Weights of a small mixture-of-experts language model, trained from scratch on English Wikipedia: 96 experts in each of 8 layers.
Below are experts of layer 3 (counted from 0) of a mixture-of-experts language model. Rows are named router (the router's row for the expert), gate (a neuron's input weights, with its number), up (a neuron's input weights, with its number), down (a neuron's output weights, with its number) and show model dimensions 0-191. Each number is 500 + 25 x the weight over its row's rms, rounded and kept within 0 to 999. Numbers have three digits each.
After each expert's rows: "comes before" lists some tokens at least twice as common just after its tokens as in all text; "comes after" lists some tokens at least twice as common just before its tokens as in all text. This comes from a sample of Wikipedia text that the model never trained on. Tokens count by the router's weight.

# expert 58
router:500486547518505525519529493510518524512522515476466515529519492518496517488477515538535461471556483498468488495514508504471504465460477483527474481504526482528516544506552530470491466500494489467501535555517504512478486517540507471511469487487436520505495468480531482544490533485461543500529508527491540453474495475473512545508477479502487525528510512453491516547522507508490506485537540537492476506472499469470517472473497513482475519442526502526478511467542504518497469517458484460477530514483468520482488519489497504501489470536519482461502466482495528510545498483528478479
gate1:538449493494532507476495477481525514516520493526500555529512495477500533535504516522503523520473551489483482501494482469535491530522499505522508526512524537504518486521478497483492520523505509483485518480511511512514489490504476492511504509467502459523529499513452521484497527475506501477491464503473449548507477452499472445421470512487512478498543509491500466497503535501488506485528476504528470449488508480475513526490476505513530551471466478512503529469451521544469461508463472530497477540505477445515493508471420507463496493504476534475501480524514479480506503496529454476
up1:445503499456510471467530519526460522514491481492486505496470468488494477514454499565517475480509493533495517526504508513491456514525493500541488488526522504471453547482482490520556520469516496487516530466525473494515512482487526485520466469480491473478521536520483547533477484508475505527473542496469507478518481487559493555538489479461487522550504507519481502511490512532512488508511493485465515494471510498534488533503524491475479506513532521521494515482539500488540508477503480512485514471549430474507544488466510502517455463488511472496534483507486475504552499452513487479
down1:491516513489486534476503484455539508485479466459529507484487520493507492491483498515544524487531482508516472503473518505515498493505488451493530543478522483548502551561504448479502514497465496482497487520527460511505510486516532456542493472537510452478500474502491535541489476492508501493529502503519479509430474475502494551512532482483502504519477492472496495518509553487531523527472479484503499465495482473452501511526532468504560479507507514497541518518500505507452478483542526503425472509524479505489487524478464493452475525517480505522499459471496505454509477512536507488
comes before: "\n", "|", " The", "The", "A", "S"
comes after: ".", "\n", "==", "s", "===", "\""

# expert 69
router:469462520462495505497507472500488516522533492484486544526492473512486504507450504515498486499520498487520503492507494495459518479502464502571487527501510485514504524502493499518511440494523510466458504522535511527487453472517485492548421516479500502443479474467510526502490536502509509463508486506508548481503464480528524502499418466529508485542515481510504445546523475494498542527524465525473450516515462483506533490502483527531524498471482465509510482472552498468506511455477490481481500512521478458516462503477491487484479495518470520517517505487519525506523508480536504476
gate1:461491492458486496493516475506516519509511491516495489540468520489464475495492515473519511483489498436510468464509510528476556487508482510528460477483475461495465492506503499493436503518516478501518474458500466528527468485539495503527456475551508458503483474492493520526512446492544472508488510547505503506516517500556528447557451509489505485511492496481538491530533517511474504538555477484522505485515504502513477492489480484503506494499461491483477472494494514490463538482463557570485472470481494474509521516505495502494531454512458521513505499480458515458491487488495492501
up1:490472489492548504476504498519504474521521491492459491524476517514498518510512524483511442483505468462492456526517505498486501485510526557527478508548529532459530514572496491475444494498512495510474482493545481540486498523525494511507500539494498501492531529453512516535505513473522472531484506458483498492540481495486529520514474505484497479519529501522515533519477482462465543519518528520516487531514493476521458525509460488500534516501545481474565537488485528516497522529471558519461478477453486463547514496522513516484512559495487491483508471501524492478492489516488456510
down1:478494520529470482470521444486511482509511478449464479517507484489546483508466503487534527503461442487507491435472493496479527468531514518524520505502490489480530515484449502506487500497494449479483553479507483469511528471508525472521480486495507448514487488480511504514484495510508461542514517511509490465502507517571513500496494507484519510500522471481525478504513520468500482513548484509513501495481499531544450507496480498462482522503452495493490507463508547478490475475491545489523456524515524515561550473559523511508525500549468526494487464479491489497483533480490492543
comes before: "\n", "-", "|", " The", "The", " In"
comes after: " |", ".", "\n", ")", "==", "==="

# expert 86
router:457470508496505516503526461478525521484528502480496545504539460492436482493455505505520515476523551479508480489534500490519496498525454495516501495463503467527465468520506484470505477491554493414482496508553485501517481463490478452499496454482458498510505480525493475532489520463532514490502522493494493490466483489503505500523467512503519523524461506473454504547528507540499525485504518484497498517470492486490481513521489530509494520485467526552422485494491509469496509480517501531478471475542498467546504499476457480535475504487495500512506497455498512496506483488552515539
gate0:469512501498478481501508498513516485488498492432479500496540507494481462496463496522485525506515534532473505549518495510497491517487469513530511448486476508474475506532499489509561464445470491470534491489487495515555491501517515481492475474509512566470493531450496525527489526477500507487548515534481504484489525503451463524528491481485508512511474496492510511531514501525501495527547492505522533478493510501526537526489478476423529521492497494540467532486506510514556511461522504512505487505548468529520464516523473470501522464498513455474473529481489509484508447496506524553
up0:481478499484495465506487498539515513530554462512508485461501462480415475498528492493510495517540524482485497485477500506492468481511462502532507472504480473533490494513469478573522477476535474489504444488500500468505486472511513510507488515492516466462471551524456513503511466518463491507515496496504479485493488489488478476470500497533494472539458490497490500470487438490463472477503529497509548505489560456547526545497511509501458506476480494515504540517502526455493484485524491516487475518495497505483474516466498509511478506443515526479562514472483492505475497509498482556
down0:453519539501470457511527447491538512532482525510503535523471516535481485501481551500524537490452484508528519504508536499531482504448482514483496534500490516514529447502494524501481494534473524531476493516502561549489489523526523497501539506537495484527479515499523491471501513527516506503470508517475502496548482476518509492460483509521495502515502538537499488497512532451486518459527537471507490551520509460483520520512501457490489478499508486497480506501522472432504483498500488503538530484489485463452462498518495474485481505475567530476521491487463459512523522536505500454
comes before: " |", "0", ";", "1", ".", "–"
comes after: " ", "2", "1", "3", "5", "–"

# expert 13
router:472462533520530472497497435495546509516546511497509514481510515497499522521492528507472481496530518483469482498521485508463459500531447517482491518496531456526511480520537516469529466494503495423472512542481507473545456504515508453527473491485479519512484476503521460531511561503500513494478525505447491505529523495486499550503480504525506501549502548473462544520510483524493513527525488549494510536485472504459481517481489545508527522476506497523497501471538479471518484513551516486515539462494469502511519497461522466490470514486533500488497471471522498522500501509502485513
gate0:485525499522503522517506524501507460463522477483522536522474481462491522568520489502494516494476465470505459511476533453519474485488541478465496544498467489535528509544510489483456526476535546516469446514490500489465501460472518455528475473490458499476506473520550525487509511542483482466494497463483504554500496477561485543499485491459489455470517506492524504485532491523510490546490484490460484479491484498478452490476513529478481498500500475509484508505479489471498426484516487480499499491495492489475510489474492480445467476498510506498485501466468459506494469497505516513
up0:553493530508529531520512468515480501542541519479519470469535505483517495555477494468498489480498508492543505483477418507512468524535517471478498515470508517500505479490508455522477523516507494466489539541486455494539511521519521564474492506501537530507498518523491498531513496505499532550519493507488466521458486569494487477492474491498511482500519491510490543487501475512493472433509513502497532537508522485511514511492482520495487478540489526502506514515492511518485476533459525559520488516494513455523481489509507509522507471493490515507431494503516469488467466559507510453
down0:498507486502469515446485471494476510480462475468482535533517532464502540514516534538530518503495519547541519478546463519485476502473467471500467510503507536490506456504524500519556520470512509502475520517470549508539543490506521504474502518536475495532470551501481481514480489506481486462472523514567472505529535508535504508523456513491462490500477451519463511541475510495497481481478495506495476541511504499493477502491470521487496497478504484524439501477523480529526481506513500500524482530487485475492466483492498453490546508483476454541489513527485508512504512500507451555
comes before: " the", " a", " and", " he", " which", " but"
comes after: ",", "s", "ed", "ing", "es", "a"

# expert 68
router:463472540468515503512480472503512516477510522507488527465540534477431507499479475507490531520524515524468499518545523515499485475497477491547494522494511444518485502520507524499492463471491473404509501531498483499483488512553451509495475481480484455526493472508505460509480510444518489475509508532497507485457465508502510495536469524544514507493506553471474499542497477535497546509514495510485498552451504476463512521499522543490542518482474482501508466489544487503508473463490488524501526494537497503494511511476497481539466509471511495516483478483509543491528496479538488502
gate0:529485518542528461499520511472514491508497525501499464486533508460464495529487513535488504501501508509508501520482534459472497497549462529542495505554520476525468535526533463534465509476495523493466513519495537487497522495478536509500485495480497476521495489592531511488475496472473511526501489483469556513493515514499516568486485500561455497479495501489478495511474549479509455452523474522453510535478531490514510478489514508496506508495539497502517490502512516509481480483523529499495524492511495497518519484529489522493473497482555552493426504514496467486502446513522524511
up0:491494509426473454533460488494456509484523469468505452520517509514509479480526514496479533504478526522504565491501512531518489498467466479496494495491488497464510478507472473428504502485471516519488537497505484485511496463504504490432520517533511547494508506458492464452517501542487482437509480435444505495473519481514451485516503478498477508546517480514517487503480476507508533496513504496517521514485506528497483489502477497473470481508502487499512528523457504478488493491488493495534518475459501513477475511480456523497507480525460527437538512510492513497511471563508487481
down0:526516578505491474467450472520515477497537529489510507505506535508484483539488482492525504512520498474467482493507535477504501512479487509497511508537544504507487479501475511503504484495496507553491495512531466544513512517530508478462503489501518466508514532458455478473469498520444512509465491495513510493496519506500477472504539510509464502510512503538453498485497495543534543552517503451548484534453484522539518476521487457555528529538505559523445477514491466508534494507530467480501514515429496494486500483511488503494512501495472444469527502470511480493486491517491512474
comes before: " |", "9", "0", ".", "5", "8"
comes after: " ", "0", "1", ".", "3", "2"

# expert 40
router:462454542510524486479471455480466540488548508481523525478485475517512456494467509548520500471521490459505514551543475531503507485491498511529518523509495504511509498512521458519504455463536497444500489505507481510472482503514500501526451504447459482481531477460490515507498506465495514505540531487488513468516508464481537480473473511523480505501462457463501483504458524522462493525526494522484451491508490466460527532502522534507524512508454492522494519476508464517502527473489493514442539507508447490481542480463495455487473506507490499515494458503500490471487490506525471488
gate0:478494533504504508493489464492502520485551490490524523457517453507540551480491492495523505526494493475484484567519473523547486475546493561548494508516479515480490493485478467514495467501486492467480509533483477511495533469519497501525527538498512477552488489465484506498499505480522531474522519503479522483487496498496469495523502512517575465484470503490505511516510513522505481483465493488538479471495463455476478550504500518519490497515487504536473471458500449504522492467494477493493492532530517489534518567500523519484463444502498541498438468451500518481496511520509495460
up0:517489464477474492530500529483528455483481463496485483508503506468506503511486499500542495455474512481498479486528447506537485517566485543491465505489542493473502475510501487521508520514455487519495508482494491515480487491522489510516525534530536530506518519531532501480508502516479463477488497474462529526490503516474531465508500514503507532466521508491457471522480530510487480494477499530475497488481521483531548485532546487493514507507501436480471490489486483490475481507494496470479476511438529506504472497516445450478511510574466512532519575549522502537511446494499476479
down0:485475520467565507498525497530501468517522492499476457490466454502490503538482493474476511487488510497508499487511495513464516493529530510529499488486492499487512498517523481491533478491525543495494488467509476551533514528531501528477464473487499469513527533555495459504497549543466511454507469505451495504513477529511532546476491492497514529570504528503540493477531477486514523503518468491487465502525509483502539454463439540508509531533508506479507509528491513482497537513484467479521531512489494499471433469491500525492506532484496494560515479488529479482487508544461475493
comes before: " |", ",", "0", "–", ")", "."
comes after: "0", "2", "9", "1", "8", "7"

# expert 85
router:512498551503494512484495435497525499468549499477474517478469472516471493493421514497539510495540496481493503498506541488498526508506495481504464526472499475556465491521540516477484465487483509464477480532488509466523478488543523493516448490518497530466511429522503483499521513482501510494528500526495509460479455447496530477521489505519515516505497478472498475523475510532503528513479488503489507512462513452488497538487495513525487504465513485500493514475535500507439496473544506465464526486475457460486510471468510485528504471498524528473484471449468536472527514495524474512
gate0:464497465507550498523509476506461470504496485501473497503507477512444449527482532490519539484520506549533503515495483556504502485520454477526473477482483480525494500479527494452491510466509518492518490489496465505554469489495508510468512486504494511459483528507524481459493508484502496549468495455511505515477546471546492490466517491500497493523467520514534508504473518519492473486544531473455524503472486443494487487547480507455507504535467544465513527517532548507510491508496512509484465503458472508513517516529469478516522507463495522508529528475528451546521488482497527547
up0:494458501516509475527509464554471490521510501521528449491543490476515458543443525498509492514489512536506509507513495531481492518568463515495506476480495517514501470496475529509479486463509470475530488522511528465531511479499538514513510506486505553503500510490514522485471542477525528514478549506519521535480489484525461508480471518496495512486469466467496549544497476507528516468526540476492501473461521474495494473548516502448499510511524522509547551486494488528528478490495509537479472531510489508532498513571520509517461527514530477532502536451481473484501500479496508502
down0:515520472484460491514520486454499488502507469470484532455491535512504511451515478459491534511417483460485499491490453515490535475466534467488517495532532507465493469508426490494503511491478524516510519516489473508461513529495537503479481452490463491521498542498507466489473519475487492524480486530494495481515553497486506505550477493507481538498490548530502502537512501538503472546521507517501493521552496524466542476543492504484502493503465506504509493500513508461515495505489454454510480507466468509494548507537489526455494524514505535467487482541493504461502517471494479485
comes before: "0", "9", "8", "7", "5", "6"
comes after: " ", "9", "1", "0", "–", "2"

# expert 47
router:495449547485554515503467456473525560514535505489504517503525493485500512525472537499517528507463526472469504513559515495471527487518469530523456492502484485548482506508506492526489460523537475447509497512531494480519467500501475477481484481456462529477465451544526481516501532459482526487517519530486547457504494513527547483453445490498485527536453469472520506531478530512494495502492502500530467512523495497502507504454479543494535517486492498538470516457516506488533507454497497522510528509515492476516523484476493521471507481481517517496524470506494498506482478479515486485
gate0:526516536506532516530474464540529499518514531493526507484535524525521506504508548502505533482492531480466509511530502462483501500486523513500534530523503507493469474511527485510517520505516506454453482495498519490482511509535475474432506468489515499509542459509536491518529511500467512548533449479474509496483477484533500494456495542500520509496496493450537488514508528475476499505532488508522481519500509505467504528529488466471551515453521500545532499501510537526486492508500522422469534504542477502479525516508448523446511478489501503514536491496494494470456511469505486440
up0:502508491527453493509520526525539483497502474506499545512504469523499509434511488502501500497537489487502465512489521496510429530519482538535540472463506489524489517496508483497546463471540530496492478517467457515483533486539486523506462516461484471471500516470465516488481497555506463497508488529475476468535471490495502548509542497527496507538498512510503534497534498510499519540462509501481520519510511536461469526512518490505475460504462490498509522538489455504500469560517515495491510461499519467501463475507522459499518516495529487507504495487543432527499489551508469526
down0:506496456489484509478513524479502454509485507516521471517491509522483507481473474527516473491541506471525489491491503477505508514483533508445472513499467492503488526496494502528473496505446510545513482483563512507546483495520538495492501500510524488486513486529504518496512437477496486511504503494545516518487459484522479483520506530503422529534527500524509523484478514558483494527474463461501502487532481450515503479537529503483554490520501550522485493538522513454488504458534484446548512483528498484537565517487484490531490541501513506531505510479454533469523472522485504513
comes before: "\n", "==", "===", "The", " and", "-"
comes after: "\n", ",", ")", "==", "er", " ="